config.toml
router_noise = 0.3
lr_router = 0.00262
norm = "rmsnorm"
lr = 0.00185
Below are experts of layer 4 (counted from 0) of a mixture-of-experts language model. Rows are named router (the router's row for the expert), gate (a neuron's input weights, with its number), up (a neuron's input weights, with its number) and show model dimensions 0-191. Each number is 128 + 24 x the weight over its row's rms, rounded and kept within 0 to 255.
Before each expert's rows: a language model's description of what the expert responds to. This comes from a sample of Wikipedia text that the model never trained on.

# expert 58
Description: Closing quotation marks and parentheses ending quoted titles or phrases, often with punctuation, e.g. Toys", Boy)", Dahlia",.
router [146 119  93 114 125  97 150 149 137 125 144  86 106 102 107 156 138 184  78 126 122 142 106  97 118 101 134 106 143 115 104 117 168 165 156 118 130 166  85 121 157 120 131 124 140 135 145 147  90 165 140 130  90  95 129 105 127 138  90 157 152 117 151 119 106 140 111 154 106 149  99 132 147 128 139 150 151 130  95 132 149 123 124 138 155 104 154 161 111 141 114 151 162 168 123 181 138 141 104 151 100 153 140  80 145  80 128 125 164 147 111 144 166  99 133  92 109 105 153 140 130 147 127  88 136  97 102 154  91 163 181 154 108 163 129 129 126 138 144 111 147 117 152 148 126 150 143 123 149 152 141 155 165 108  82 114 138  93 116 112 168 138 163 139 138 190 122 134 172 143 153  98 152 109 108  75 139 111 117 119 135 117 105 136 157 123 105 170 125 124 117 131]
gate0 [100 115 140 103 146 182  81  99  95 144 117 177 124 127 133 126 147 149 148 119 169 135 130  96 102 126 119 106 130 176 155 162 118 154 155 131 133 115 122 131 124 138 144 147 141 155 120 137 105 120 104 147 126 111 168 155 106 119 153  91 138 141 120 126 143 156  67 114 138 160 120 150 136 150 180 136 124 126 138 120 136 104 113 148 138 159 112 112 124 146 116 145 147 144 107 125  83 125  84 121 142 126 169 141  94 150 118 144 120 139  89 112  98 130 113 131 132 145 136 147 107 120  98 122 134 158 151 125 105 186 101 128 172  82 161 152 140 152 143 167 140 138  88  58 148 104 138 111 110 132 102 106 137 156 171 114 137 150  84 133  95 107 107 123 145  87 127 166 135 155 128 123  81 127  94  89 117 116 142 152 147  93 148  83 141  96 123  80 149  93 122 140]
up0 [126 129 119 140  85 113 118 152  98 113 126 126 123 160 118 108  95 116 113 161 117 131 114 121 143 132  91  91 115 133 153 116 128 129 161 132 139 139 130 162 116 122 142 101 143 103 156 143 182 170 130 108 128  96 117 102 125 111  97  99 129 166 119 127 161 153 135 151 166 136 164 118 145 141  82 146 110  65 159 148 138 131 191 146 103 117 165 122 168 143 126 120 111  98 150 123 126 133 130 148  76 140 162 103 113 152 163 154 135 120 131  89 144  78 157 118 142 136 127 110 169 128 101 131 125 126 104 151 114 109 162 143 169 128 125 147 115 104 143 131  94 154 117 126 109 115 156 131 156 160 131 130 160 123 138 134 172  65  65 137 142 121 132 129 123 132  88 129 144 165 131 113 149 145 158 154 162 150 102 160 135 131 122 177 126 160 151 116 147 178 119  72]
gate1 [143  98 138 140 139 167 129 119 176  94 134 129 143 129 142 126 147 134 185  93 121 160 196 130 137 127 100 128 128  88 117 109 124 129 146 148 129  98 149 129  80 119 180  91 102  93 118 127 125  72 140 145 136 135 129 140 111 141 134 116  77 107 108 166 120 122 101 115 114 169 147 131 138 150 121  92 150 157 130 121 127 153 115 102 140 112  95 108 126 123 144 139 142 117 147 145 100 128 110  99 190  93 152 111 122 135 121 114 102 121 172  80 131 175  95 160 133 157 116  83 146  92 118 177 170 139 151 170 141 116 110  83 109  91 113 156 124 121 126 124 164 102 142 111 118 131 127  98  97 149  89 100 111 129 162 145 105  96 118 122 127 135 130 122 133 118 151 147  64 145 152 186 106 144 139 133 122 108 160 123 130 137 134 136 104 135 119 145 108 113 114 146]
up1 [133 129 121  91 125 160 103 133 103 155 142 183 141 100 116 118 130 129  98 102 132  74 110 152 140 116 149 177 103 149 142 134 141 162 123 104 113 140 111 124 106 102 129 137 147 169 129  92 142 127  89 126  95  95  96 112 126 173 157 100 145 139 113 118 171 102  57 169 160 115 129 121 150 138 186 122 160 123 141 135 149 108 121 161 121 167 135 117 141 165 139 112  91 131 103 124  96 127 100 125 103 129 110 131  83 149 122 153 110 135 143 141 150 124 135 187 105 108  75 133 113 130 171 128 113 129 178 110 131 139 115 121 166 118 137  83 110 128 106 116 144 134 141 127 146 140 114 135 114 144 127 151 128 142 105 171 130 153 157  83 105 148 105 146 154  95  98 100 142  99  89 142 160 149  98 108 137 140 127 165 120 122 132 149 161 159 147 101 107 169 157 119]
gate2 [119 113 145 147  84 128 109 119 111 130 102 127 157 107 135 108 153  95 112 114 102 151 191 150 130 109 160 102 103 118 117 132 133 112 132  94 142 133  92 158  94 117 171 136 151 134 112 137 139 137  84 144 125 138 140 138 139 116 101 134 126 112 113 121 105 132 155 121 178 119 137 124 158 146 141 116 125 162 108  76 135 161 124  91 138 139 108 125 118 162 157 136 156 125 127 133 126 146 107  80 205 165 112 123 151 113 155  84 107 141 135 123 137 159  87 134 165 154 177 134  86  97  71 146 106 149  89 161 151 126  93 134 131 149 137 136 105 122 116 143  69 130 136 138 114 130 122 129 139 135 137 121  95  89 113 141 134 128 119 127 111 102 139 132 124 135 117 104 121 163 128 118 106 119 155 113 122  70 153 134  83 124 124 185 113 138 181 151  70 164 149 114]
up2 [116 114 146 180 137 123 118 144 178 103 186 144 122 163  82  99 159 113 116 136 128 120 139 103 139 120 140 114  97 123 158 111 134 166 144 116 121 157 142 128 119 103 120  97 147 157 107 144  84 113 133  56  57 133 172 131 164 147  92 141 101 172 145 120 132 161 135 167 170 142 156 153 124 110 151 126 135 137 107 158 140  93 153 110 141 155 164 118 134 151 149 137 134 113 112 150  88 136 129 137 143 148 181 140 138 153 100 191 142 153 122 115 154 113 102 141 138 129 123 146 131  80 109 137 146 103 137 136 136 144 111 128 125 106  69 159 117 104 146 142 122 100 127 135 132 114 139 124 119 164 113 146 140 130 160 155 162 151  96 106 156 132 151 151  90 130  96 135 110 147 129 130 114 100 117 141 118 109 146 140 119 139 114 145 111 104 165 138  71  99 131  92]
gate3 [141 156 139 124 134 158 134 140 135 143 107 141 124 113 134 138 125 148 101 143 144 140 139 124 106 126  83 184 100  86 169 150 120 155 139 124 106 134 116 137 129  93 114  94 128 173 113 120  99  99 148 148 126 143 139  96 101 107  72 113 120 149 132 118 136 135  55 133 133 147 112 106 149 149 103  94 130 102 142 111 128 126 100 111 126 155  75  95 152 112 167 155 151  95 127 103 138 138 106 124 142 170 150 115 156 130 180 163 127 122 107 156 116 180 137 103 139 121 123 108 118 127  60 129 139 133 111 116 104 125  78 140 140 122 105 104 138 100 141 185 137 111 147 140 108  89 149 135 148 144 100 157 135  98 109 182 123 161 108 126  92 123 142 129 129 115 163 131  93  79 146 153 128 148 106 124 123 148 138 160 138 124 113 121 138  81 135 142  66 116  87 107]
up3 [137 137 115 120 117 107 112 145 159 133 114 131 137 102 113 116 153 115 115 139 116  76 131 156 139 107 134 108 140 173  75 133 140 108 112 132 118  89 153 127  87 143  93 169 142  91 109 167 136 129 127 133 138 114  83 124 125 146 199 203 144 135 122 131 139  99 156 132 143 112 145 136 138 126 135 183 134 123 127 150 154  94 148 132 101 132 133 145 115 163  89 127 102 109 167  81 133 127 160 149 122 110 116 143 108 119 131  87 119 139 158 118 161 129 150 136  87 152 153 154 161 127 173  95 109 137 129 146 150 176 114 119 110 156  94 170 133 172  86 112 157 114  91 128 177 141  84 129  89 117 153 105 132 138 115  83 143 136 115 150 125 158  88 132  80 131 102 116 117 124 135 131 139 123 116 133 123 108  96 105 122 160 160 156 136 129 102 126 121 138 162 159]
gate4 [110 143 122 147 100 116 146 109 114 191  98 134 126 122 108 125 122 134  85 104 150 127 129 102 176 124 146 115 136 146 116 149 125  78 130 154 192 139 131 159 127 171 169 116  98 134  91  69 130 164 129  97 117 134 142 172 126 151  97 124 122 112 131  92 174 132 142  96  84 138 102 112  85 103 110 108 105 128 162 107 129 127 143 121 111 171 144 122 101 146  99 105 153 106 141 119 149 148 169  86 163 119 111 134 135 131 109 165 143 115 133 140 132 136 158  84 106 113 148 153 148  80 111 188 130 104  94  94 153 143 151 143 133 142 109 134 127 134 149 110 119 103 145 140 129 109 164 150 131 139 130 119 124 132 124 110  89 138 143 111 124 114  98  94 127 108 112 141 135 180  80 109 100 107 164 141 128 123 149 124 148  98 146 128 140 112 159 115 154 132 165  74]
up4 [134 177 172 116 125 147 105 181 131  93 159 146 107 123 118 113 131 139 121 151 133 149 103 132 134 120 106 138  87 166 141  72 141 147 104  93 131 134 140 140 147  82 116 104 127 167 134 165 107 133 130 134 157 100 145 116  96 121  93 127  87  93  91 120 140 158 148  75 142 130 129 140 176 135 133 105 107 120 120 164 147 127 174 147 100 136 162 168 138  83 155  97 110 114 124 142  72 116 144 125 101 112 129 120 149 138 174  80 120 124 155  96 120 153 115  92 123 145 119 180 101 115 141 158  99 153 125 115 157 163 120 130 110 116 122 171 138 149 139 134 136 137 140  95 102 110 153 144 115 102  93 117 140 152 105 111 155 141 138  88 109 133 153  95 116 124  83 124 123 122 127 139 128 101 133 134 138 138 125  97 123 168 184  98 117 125 104  67 139 134 137 119]
gate5 [140 113 118 167 121 112 101 107 127 124 106 122 152 118  96 120 124 117 190 136 135 136 180 156 126 124 139 130 161  81  75 174 112 143 121 131 146 111 188 161 134 122 109 128 108 141 108 139 129  90 153 127 104 164 130 103 120 116 177 176 115 151 148 137 124 203 103 123 152 100 153 100  61 118 127 109 150 143 112 145 142 112 130  84 109 116 107 119 140 135  92 108 129 132 129 101 126 121 140 135 190 108 135 126 127 126 113 120 105 116 118 122 118 104 117 136 121 139 149  93 144 147 115 138 107 111 150 158 131 117 107 134 105 123 135 165 123 112 125 115  95 111 149 118 114 139 134 132 154 129 151 122  98 160 158  83 108 127 139 135 121 117 125 135 135 106 131 188  60 193 136 172 116 143 146 149 128 119 168 135 120  79  84 140 101 136 150 147 143 112 113 160]
up5 [138  73 147 149 122 118 135  96 134 129 117 127 144 104 102 130 111 132 161 121 139 146 145 166 128 114 122 109 152  68  92 159 133 159 125 146 145 140 189 147 127 130 120 131 147 149  87 134 147 145 109 166 114 121 130  96 139 125 177 142 149 154 143 140 137 176 123 152 155 126 117 140 108 115 157 150 182 151  97 157 169 105 108 150 121 110 109 118 100 152 113 101 111 167 130 119 104 130 133 150 168 103 119 108 132 116  97 125 104 123 139 138 134 104 108 135 124 137 156 101 113 165 119 136  80 111 177 151 124  93 113 128 129 108  98 181 127 106 113 114 125 123 154 117 105 146 149 129 181 125 166 114 116 163 140  80 153  73 126 107 132 130 120 154 145 110 122 181  77 186 139 164 124 136 156 127 118 113 118 103 128  78  95 141 123 112 140 145 156  91 117 153]
gate6 [101 165 126 186 151 114 138 144 148 164 173 146 107 150 146 102 131  86 136 157 142 172 130 123 111 142 140 146 125 137 118 126 104  70 129 123 114 134 139  97 145 150 111  77 116 118 136  97 118 165  98 127 121 127 141 154 145 126 108 103 135 149 129 116 111  98 168 143 127 147 164 162 125  97 125 181 146  87 158 159 122 111 103 171 106  89 134 114  79  95 125 132  76 108 126 121 138 125 119 109 124 137 148 142 103 106 134 134  97 127 104 173 132 138 134 151 144 100 102 135  88 134 147 162  72 142 145 149 154 114 130 103 132 129 148 113 118 103 110 140 152 150 127 123 140 128 117 154 102 122 164 130  57 140 136 168 123 146 167 173 153 133 138 142 157 118  96  96  99 165 134 108 148 135 139 149  83 104 110 113 115 129 105 128 129 136 170 115 137 107 170  84]
up6 [134  82 119  91  88 153 110 102 100 107 131 103  96 144 148 145 146 141  97 155 130  90 136 134 182 167 103 125 108 153 130 151 124 155 130 115 141  95 168 144 110 132 140 143 127 123 128 166 147 118 133 143 202 112  95 126 139 164 156 159 109 126 120 126 159 144 132  79  95 134  79 154 123 161 150  95 127 150 115  96 122 157 158  85 141 163 100 137 181 125 161 122 145 137 114 122  75 110 143 107 134 103  90 141 118 173 112  60 107 109 163 114 108 113 153 103 110 171 141 128 124 133 144 105 146 126 112  90 128 153 137 146  84 121 102 150 170 155 109 119 128 103 121 125 116 128 152 130 132 103 106 112 124 139 117 116 146 123 106 120 110  93 122  63 120 123 156 121 160 115  98 131 119 125 112  96 137 154 123 142 161 171 129 129 109 127 115 134 109 136 109 158]
gate7 [148 125 116 111 173 138 150 108 111 172 115 135 168 129 100 127 131 138 138 161 157 111 118 106 147 123 164 114 133 111 126 149 144 123 104 118 143 128 187 135 124 119  87  99  79 157 130 120 117 145 149 104  97 174 105 111 151 141 199 154 136 148 143 113  98 159 151 119 181 176 107 135 106 158  91 153 106 121 121 133 117 121 178 101 120 141 102 122 134 150  91 146 143 109 100 117 128 117 165 146 150  94 154 134 130  75 104 165 170 112 103 126 125 135 115 148 129 142 116 132 167 107 121 131 194 117 128 155 129 108 144 122 149 148 118 107 138 129 100 124 142  64 129 122 108  98 104 157 104 112  81 138 127 133 112 144 141 148 143 139 130 128 142  80 117 127  95 126 118 122 140 112 109 125 121 148 158 129 142 133  81 177 166 119 123 139 122 145  92 106  98  74]
up7 [157 156  76 187 125 120 181 145 114 151 132 102 144 107 121 122 136 150 117 146 126 119  97  95 141 147 132 116 168 121 114 150 131 139 138 118  90 124 171 125 114 169  88 113 113 110 163  86 139 156 144 101 145 146 140 117 150 130 157 135 146  92 143 123 118 107 179 136 178 155 124 127  91 133  87 155  83 123 161 201 119 136 135 130 102 126 104 123 123 126 154  97 130 148 155 142 130 114 118 139 133 108 110 137 127 105 132 162 154 126 119 144  94 128 108 111 149 123 138 149 142  84 150 133 143 109 136 130 106 151 153 134 118 163 182 106 104 150 102  97 193 141 102 134 137 129 110 162  71 128 102 154 113 132 125 146 104 130 194 107 145 119 144 109 123 148 118 154 144 137 121 139 107  93 102 132 130 142 120 120  88 130 109  86 111 144 139 147 190 123 104 133]
gate8 [142 123 135 117 138 160 117  97 101 144 113 120 112 132 163 115 149 109 148 117 137 147 150 150 127 107 140  94 111 134 102 119 133  90 143 113 133 132 139 117 137  65 160 140 117 123 115 139 126 131 127 138 110 109 140 138 116 118 106 140 102 129 131 106 160 150 162  75 126 155 132 132 130 113  91  84 114 122 111  80 108 135 153 143 154 124 152 136 136  79 123 137 109  86 153 112 131 115 171  97 132 105 159 107 124 122 142 103 126 121 155  76 117 107 159 144 142 109 120 159 154 127 131 161 150 151 101 162 156 135 121 116 103 119 178 126  60 111 123 147  94 110  90 108 159 116 117 152 104 112 157 120 143 161 143 179 107 177 144 123  97 138 106  62  96 126 202 102 104 170 117 143 117  91 111 142 100 137 124 128 123 137  88  71 147 178 123 128 118 146 128 123]
up8 [156 131 138 142 135  79 103  92 167 164 135 139 143 138 109 149 130 151 155 106 137 115 147  95 154 119 149 154 155  86 117 137 141 124 113 126 163 100 163  76 107  96 114 149 151 133 140 124 166 104 180 136 147 146 176 121 156 130 100 127 117 124  99 120 167 116  89 113 144 116 146 133  84 100 131 141  81 139 105 172 108  81 124 117 138 116 135 133 120 151  69 152 153 142 133 149 155 128 113 166 129 100 118 138 124 109 113 165 159 125 159 151 143 117 135 111 155 152 137  95 173  85 125  76 162 134 145 126 107 117 102 143 135 128 120 138 143 164 172  93 127 114  56 120 120 125 107 138  86  97  90 137 116 151 138 139 114 118 122 109 129 157 100 178 101 135 132 105 133 128 109 143 149 134 136 109 130  89 115 125 170 105 101  95 142 136  99 133 140 104 135 103]
gate9 [140 112 118 115 151 129 185  87 138 136 115  69 174 125 112 153 130 131  77 120 170  64 126 141  95 129  92 101 138 139 165 156 143 108 139 152 188 130 150 121 115 165 160 107 111 128 112 122 134 111 135 132 164 149 134 158 106 140 162 140 147 136 140 114 164 154 118 120 135 149 122  79 128 111  94 113 107  91 138 122 150 142 132 138 112 189 164 120 163 186 104  85 115 107 130 142 125 144 120 116 121 108 138 142 165 107 166 152 156  87 121 146 125 126 130 119 161 141 114 100 122 153 128 127 130 155 142 118 113  96 168 138 133 143 148 112 148 132 158 137 108 145 149 142 120  93 149 173 155  89 121 149 120 129  92 113 122 150 156 138 133 128 138  99  69 123  90 170 120 104 117 110  95 116 132 111 120 128 163 158 128 132 140 143 115 105 148 146 181 124 158 119]
up9 [125 144 111  95 132 152 168 146 145 148 128  84 114 160 121 147 121 130 132 155 101 132 123 101 110 147 110 110 129 147 156 134 143 121 166 130 200 111 138  96 147 102 145  93  85 157 123 152 118 118 135 117 112 128 159 129 130 132 166 153 119 120 155 120 137 164 149  98 108 162 121 116 151 133 115 133 113 108 130 146 159 133 105 152  68 117 146 130 153 113 136 109 122  90  99 149 126 141 177 102  95 138 170 122 151 111 128 135 165 100 145 134 132 122  81 102 145 131 123 157 147 104 132 167 171 119 103 127 128 134 158 142 137 123 128 176 150 131  84 138  96  94 142 139 112 114 153 158 111  91 145 144 118 142  90 134 119 152 150 159 127 128 120  97 114 140  92 153 127 122 114 112  74 127 110 128 103 148 176 160 185 140 163 177  88  90 110 104 144  81 170 111]
gate10 [129 136 115 128 101  93 137 170 144 127 115 131 158 140 163 117 137 136 122 111 124 112 117 141 137 129 129  97 129  96 146 126 113 102 143 152 119 110 101 101 129 132 192 131 167  66  86 112 147 130 108 149 153  70 162 152 119 110  81 138 135 105 133 146 103  56 123 108 119 138 125 154 139  98 136 136 127 172  93 132 114 193 123 116 150 171 107 127 144  81 102  93 102 111 179 103 119 124  91 147 121 158  95 142 121 130 117 125 124 115 110 117 127 136 120 143  71 129 150 124 131 112 126 140 122 127 130 147 121 104 113 110 130 128 145 172 123 142 133 136  98 148 134 135 128 138 159 103 153 111 135 132  89 106 164 118 103 110 181 145 140 131 113 181 170 129 158 146 138  97 122 106 128 134 138 106 136  61 123 174 125 135 173 156 107  79 135 153 133 142 117 155]
up10 [145 120 103 158 144 134 135  98 161 159 124 120 116 164 108 153 119 142 148 148 105 125 152 123 135 110 107 153 131  95 174 157 179 178 136 115 114 139 165 141 142  99 109 115 121 150 131 168  89 112 178 153 118 157 135  86 166  92 138  87 163 124 145 114 131 123 101 123 146 136 116 124 114 130 118 153 116 139 109 106 138 106 117  70 102 115 110 112 167 141 106 106 125 172  96 175 118 128 116 127 124  88 100 110 161 135 128 159 198 132  95 181 122 106  99 120 149 153 105 102 153 152 110  77 201  99 130 123 127 129 143 154 132 117 123 108 111  95  90 109  98 147 129 123 141 110 169 126 149  92  87 158 112 139 114 119 115 119 112 160  94 161 132 117 110 146 119 135 120 111 153 127 121 124 146 138 132 177 149 116 117 127 119 145 136 153 116 143 126 112 148 157]
gate11 [145 161 139 127 118 135 129 155 155 199 131 174 144 138 121 114 115 121 127 155 126 135 116 172 115  98 138 144  87 125 134 128 126 121 148 134 148 158 149 163 114  72 133  65 146 137 122 142 155 170 142 124 148 149 109 119 130 118 110 166 148 179 143 115 143 168 127 128 105 166 119  90 148 118  96 178 144 107  85 147 101 149 133 134 113 112  71 130 130 134 144 129  89 110 119 127 112 119 149 125 154 149 197 133 136 155 149 152 156 129  90 139 122 101 131 104  92 163 118 124 119 134 159 148 140 157 131 174 112 130 134 107 145 136 116 129  83 107 134 152 129  89 114 104 123 127 131 109 112 146 158 130 119 149 110 138 132 113 107 114 161 128 102 130 105 115 131 154 121 113 153 114 110 142 117 143 170  97 104 117 157 150 138 196 143 112 100 148  49 132 100 148]
up11 [158 121 106 134 108 139 111 114 157 152  95 179 161 122 129  77 103 155 104 137 114 144 111 158 179 116 131 118 134 104 133 146 143 109 108 177 137 125 129 145 173 141 158 118 140 134 119  93 171 187 168 120 125 109 130 123 133 138 131 125 127 155 113  88 167 135 116 126  99 160 114 143 147 104 127 157 178 141  99 112 162 179 146 133 155 165  77 134 152 104  98  87 132 112 182  95 118 125 126 125 116 116 124 139 151 152 120 152 110 107 125 146 129  97 161 112 117 132 118 122 106 144 150 132 141 140 150 133  75  96 149  89 142 100 113 134 172 111 152 119  97 122 154 117 147 148 158 120 131 100 104 162 148 117 112  94 115  91 151 152 149 140 107 124 150 135 165 158 137 150 170  90 145 152 158 113 157 143 113 122 119 105  99 157 140 105 137 170 143 155  98 152]
gate12 [134 117 146  91 165 204 111 144 109 149 118 100 160 142 164  96 158 134 109 115 183 131 109 131 157 135 101 117 113 114 105 118 102  79 103 159 117 125 112 112 148 173 118 152 127 121 121 155 137 114 119 151 147 124 156 130 133 173 130 148  80 119 118 114 138 137 153  95  96 114  99 146 125 156 144 119 113 100 150 112  84 154 137 108 144 132 140 109 139  97 135 124 120 116 163 117 106 112 141 117 132 120 151 178 145 152 130 150 116 108 119  74  82 127 109 128  93 148 126 115 102 150 143 180 119 151 158 164 140 128 130 100 140 126 144 104 123 133 151 139 125 152 126  94 163  71 102 104 113 113 116  90 123 133 131 147 145 116 140 126 125 131  83 148 147 113 131 149 110 153  79 167 101 171  93 183 142 131 126 162 131 131 133  93 155 151 164 108 160 148 116 174]
up12 [172  78 119 104 138 120 157 103  89 131 100  73 125 135 105 131 122 139  90  76 118 197 123 108 106 133 127  76 101 113 157 124 119 148 138 125 138 139 130 106 173 162  96 111 131 169 122 131  90 162 131 153  79 142 125 111 105 117 153 146 122 133 148 102  94 159 142 118 110 169 108 162 117 151 167 127  99  96 129 115 126 115 148 133 140 100 121 127 122 120 131 156 166 111 151 148 125 138 123 128 117 111 159  86 155 109  98 140 168 100 122 106 135 109 136 103  98  99 154 150 128 132  90  98 101 116 111 166 104 127 151 149 171 159 138 115 125 136 164 145 126 142 127 153 126  94 136 123 165 166 102 154 161 104 109 135 159 103  98 131 154 100 157 110 143 147 130 165 131 152 131 148  95 142  96 113 160 158 113 127 177  93 134 111 125 112 136 151 148 110  95 146]
gate13 [160 138 145 114  88 130 137 156 140 139 177 128 123 135 112 128 112  97 161 152 132 131 132 128  97 116 167 154  88 126 118 102 123 117 117  91 155 106 178 164 127 115 130 131 139 167 148  90 127 131 139 112 109 112 125 141 160 134 155 123 147 164 146 107 101 165 148 105 129 135 122 132 119 194 107 139 111  60 130 125  94 115 161 122  61 105 138 150 143 138 117 139 136 132 168 126 148 165 146 110 147 105 165 137 140  99 119 145 102 116 134 155 122 110 125 159  87 117 134 132 125  89 142 153 138 137  94 157 209 107 144 124 199 152 139 117 115 118 140 135 146 106 118 145 113 138  93 148 130 124 138 142 105 146 107 165 153 145 123 111 124 147 103 128 102 120 107 122 119 162 125 123  98 105  80 142 126 114 169 135 108 162  97 143 108  79 132  99  73 113 116 112]
up13 [159 125 117 140 108 130 165 160 143 114 152  80 103 143  83 109 149 107 150 134 106 144 116  94  88 161 105 115 140 134 136 108 126 144 172  83 147  94 149 108 129 143 142  95 149 142 171  92 122 140 180 133 139 131 181 146 136 114 106 154  95 106 130  94  96 132 125  85 171 152 128 135 113 187  96 100  92 118 141 147 110 173 150 132  88  89 134 138 143 109 174 115 158 148  98 164 130 124 120 100 138 109 144  89 150 101  96 110 157 133 105 156 111 148 123  88 132 108 167 171 137  81 113 126 148 124  93 104 131 114 158 141 137 119 134 148 123 131 130 129 127 129 121 134 137 135 126 127 121 105  98 163 103 127  93 119 112 107 141  95 144 148 150 137 139 152 150 158 125 156 140 138 107 104  97 116 177 129 154 104 140 127 121  98 104  94 120 119 175  92  94 111]
gate14 [132 105 165 104  83 139  84 127 159 120 162 177 119 101 138 115 122 141 157 124 140 183 174 104 137 124  90 126 144 111 139 143 114 142 105 104 124 118 127 166 126  96 101 127 118 109 133 147 133 106 140 132 139 129 138 137 142 123 139 116 100 145 151 163 110 131 110 137 157  98 149 160  72 146 187 108 128 174 147 105 147 114  68 155 146  94 123 133 185 114 110 148 114 134  81  82 120 138  96 178 144 131 147 128 144 110 137 102 121 134 108 111 138 129 150 131  95 123 141  84 111  96 133 141 156 124 129  88 131 132  99 135 122 101 120 154 101  73 129 126 132 144 134 142 137 139  94  77 126 132 104 128 131  85 148 149 154  98 131 132  96 135 123 133 145 129 147 118 103 141 134  96 147 159 127 126  92  78 157 143 153 116 153  89  95 161 135 101  68 115 108 135]
up14 [185 127 124 112  76 123  70 135 146 105 150 162 147 105 118  81 194 112 107  84  97 143 165 145 135 127 137 105 167 104  72 132 132 158 159 128 112 120 121 112 187 167 139 146 155  82  92 113 147 120 116 137 155 118 126 116 138 157 118 157 126 145 105 102 100 143 172 126 171 128 111 144 116 124 147 132 112 169 107 124 122 165 129 109 171 112 124 113 114 106 118 152  77 177 129 108 132 124 135 145 133 118 169 121 146 130 105  98  78 161 148 135 137 135 132 141 123 136 107 123 128 130 135 166  96 119 153 145 151 111 133 123 151  82 138 134  90  87 125 135 152 161 122 133 156 151 138 105 152  95 114 137 109  94 139 147  95  78 111  90 159 128 148 136 141 120 152 119 126 130 148 117 103 121 137 123 107 122  75 130 116 127 113 118 139 143 164 116 103 134  95 130]
gate15 [119 134 183 134 153 137 116 130 113 107 111 145 113 101 131 116 134 100  97 118 126 141 145 192 123 135 122  98 133 120 157 121 104 132  76 143 136 152 107 118 132 127 123 114 114 169 105 125 121 127  65 117 142  97 123 146  74 116  93  71 108 123 125 151 120 171 117 120 129 144 133 165 120 166 166  92 159  81 134 100 142 141 139 161 110 124 126 123  89 117 119 124 159  92 134 118 102 127 128 122 135 112 144 122 143 139 115 104  99 130  99 128 122 128 120 153 146 118 120 172 108 142 129 168 147  98 141 151 181 134 104 115 147 110  86 125 132 136 146 166  98 144 183 107 133 113 100 114 148 154 109 118 165 151 147 119 144 146 148 103  71 124 108 161 122 122 110  98 123 172 114 168  80 129 136 162 123 139 130 119 145  93 105 121 115  79 183 101 114  79 109 162]
up15 [123 128 101 127 128 163 135 126 154 148 136 130  84 167 153 137 129 139 154 125 128 138 111 125 119 119 141 113  79 176 113 114 123 128 143  93 146 137 139  78 140 131  98 152 129 145  79 132 176 127 141 114  74  93 125 166 118 121 153 127 174 113 139 127 118 102 152 168  90 139 115 114 166 156 132 139 116 140 165 154 131 102  65 179 131 134 159 117 134 166 193 148 111 183 111 138 109 104 164 141 153 113 179 114  97 112 118 158 149 115 145  92 139 134 107 156 149 103 141 133  79 117 113 115  88 160 148 113 102 127 117 123 158 132 128 109 131 146 108 134 167 138 133 111 102 127 123 160  87 101 159 123 117 152 129 141 156 150 100 142 143 121 109 114 145 104 111 118 100 159 118 162 143  97 106 104 123 131  75 130 120 115 153 143 126 169  92  99 141 117 154 136]
gate16 [ 93 148 182 145 135 156  89 151 160 136 161 136 115 166 144 127 118 105 140 125 164 121 124 130 122 123 123 107 114 131 143  97 121 121  76 126  97 128  75 134 125 168 168 145 135 157 129 135 118 104 111 115 138 127 169 104  97  94  65 112 144 158  82 116 134 150 113 144 125 107 151 150 118 143 155 138 126 107 158 197 122 141 160 122 115 127 137 109 114 121 135 152 129 121 139 108  96  97 112 145  95 146 157 183 149 143 124 158 120 158  98  95 129 107 100 186 109 142 146 145 127 127 134 145 148 135 153 149 173 172 101 117 119 143 136  67 147  88 131  88 109 167 127  92 161 119 148 130 120 105  94 105 143 151 164 124 140 119  80 133 105 104  93 114 106  89 141 135 124 148 173 120 129 119 128 125 123 136 134 126 144 100 129 139 144 135 149  88 121 121 115 170]
up16 [154 113 144 123 135 142 108 182  90 152 157 151 146 146 120 136  97 117 128 128 136 115 124 118 101 138 153 171 118  72 107  93 118 123 100 141 128 144  86 160 131 115 143 107 119 161 144 144 101 128 107 147 106 111  91 143 102 121  90 132 158 116 119  98  75 163 106 152  58 138 120 115 159 155 143 109 148 126 144 135 104 114 164 137 130 125 143 103 131 152  94 136 125 162  83 127 111 148 115 155  84 120 136 121 102 125 102 169 134 117 154  78 118 114  84 149 120  96 124 160 112 100  91 128 126  93 138 133 103 129 154 128 108 140 120 122 190 127 169 121  85 126 158 130  81 123 161 109 146 129  84 118 136 111 138 121 115 123 141 138 164 104 141  84 174 121 123 141 152 155 112 107 118 160 150 136 147 112 128 131 159 131 148 115 122  75 165 101 131 169 153 116]
gate17 [121 120 179 103 112 124  92 102 130 125 118 182 178 156 123 105 166 138 114 119 152 122 105 173 168 151 105 123 149 127 156 142  97 118 119 135  98 119 128 157 129 123 119 150 123 107 131 142 132 110 129  97 145 168 123 120 133 151 167 120 116 121 101 139 168 122 137 133 136  99 121 114 115 136 163  65 119  90 151 110 136 112 149  58 138 189  93 127 155 159 100 102  97 115 141 131 110 137 119 146 133  86 126 180 102 185 119 110  91 146 124 114 113 122 165 106 130 158 123 101  90 143 140 117 154 134 154 126 115 103 102  78 142 116 126 139 128 122 104 142 114  83  87 123 131  87 129 129 146  83 126 138 114 122 131 116  95 106  98 146 117 160 129 146  94 112 138 153 105 132 118 161 106 121 186 148 102 145 129 179 111 133 121 132 137 134 135 112 133 182 149 116]
up17 [149 113 111  59 149 122 190 126  76 146 108 102 145 145 113 179 151 125 119 166 134 134  85 100  93 131  96 107 108 139 170 142 148 119 124 170 107 156 119 139 139 171  90 141 130 121  93 149  94 135 146  95  95 150 126 123 123  97 135 141 153 133 162  81 119  98 133 141 117 139 124 145 149 100 101 117 138 102 142 124 146 116 111 126 152  90 121 127 119 176 129 128 127  85 183 189 163 151 138 128 116 125 158 132 106 120 156 144 129 181 125 150 128 145 145 119 120 119 158 135 159 123  99  87 130 147 109 120 107 117 126 119 137 138 128 100 148 133 117 137 125  88 132 168 144 100 134 140 130 142 115 147 107 103 105 149 110 127 129 142 128 126 135  83  90 140 147 130 129 121 127 108 120 156 130 108  84 163 110 144 148 142 155 161 146 124 110 211  94 122 100 101]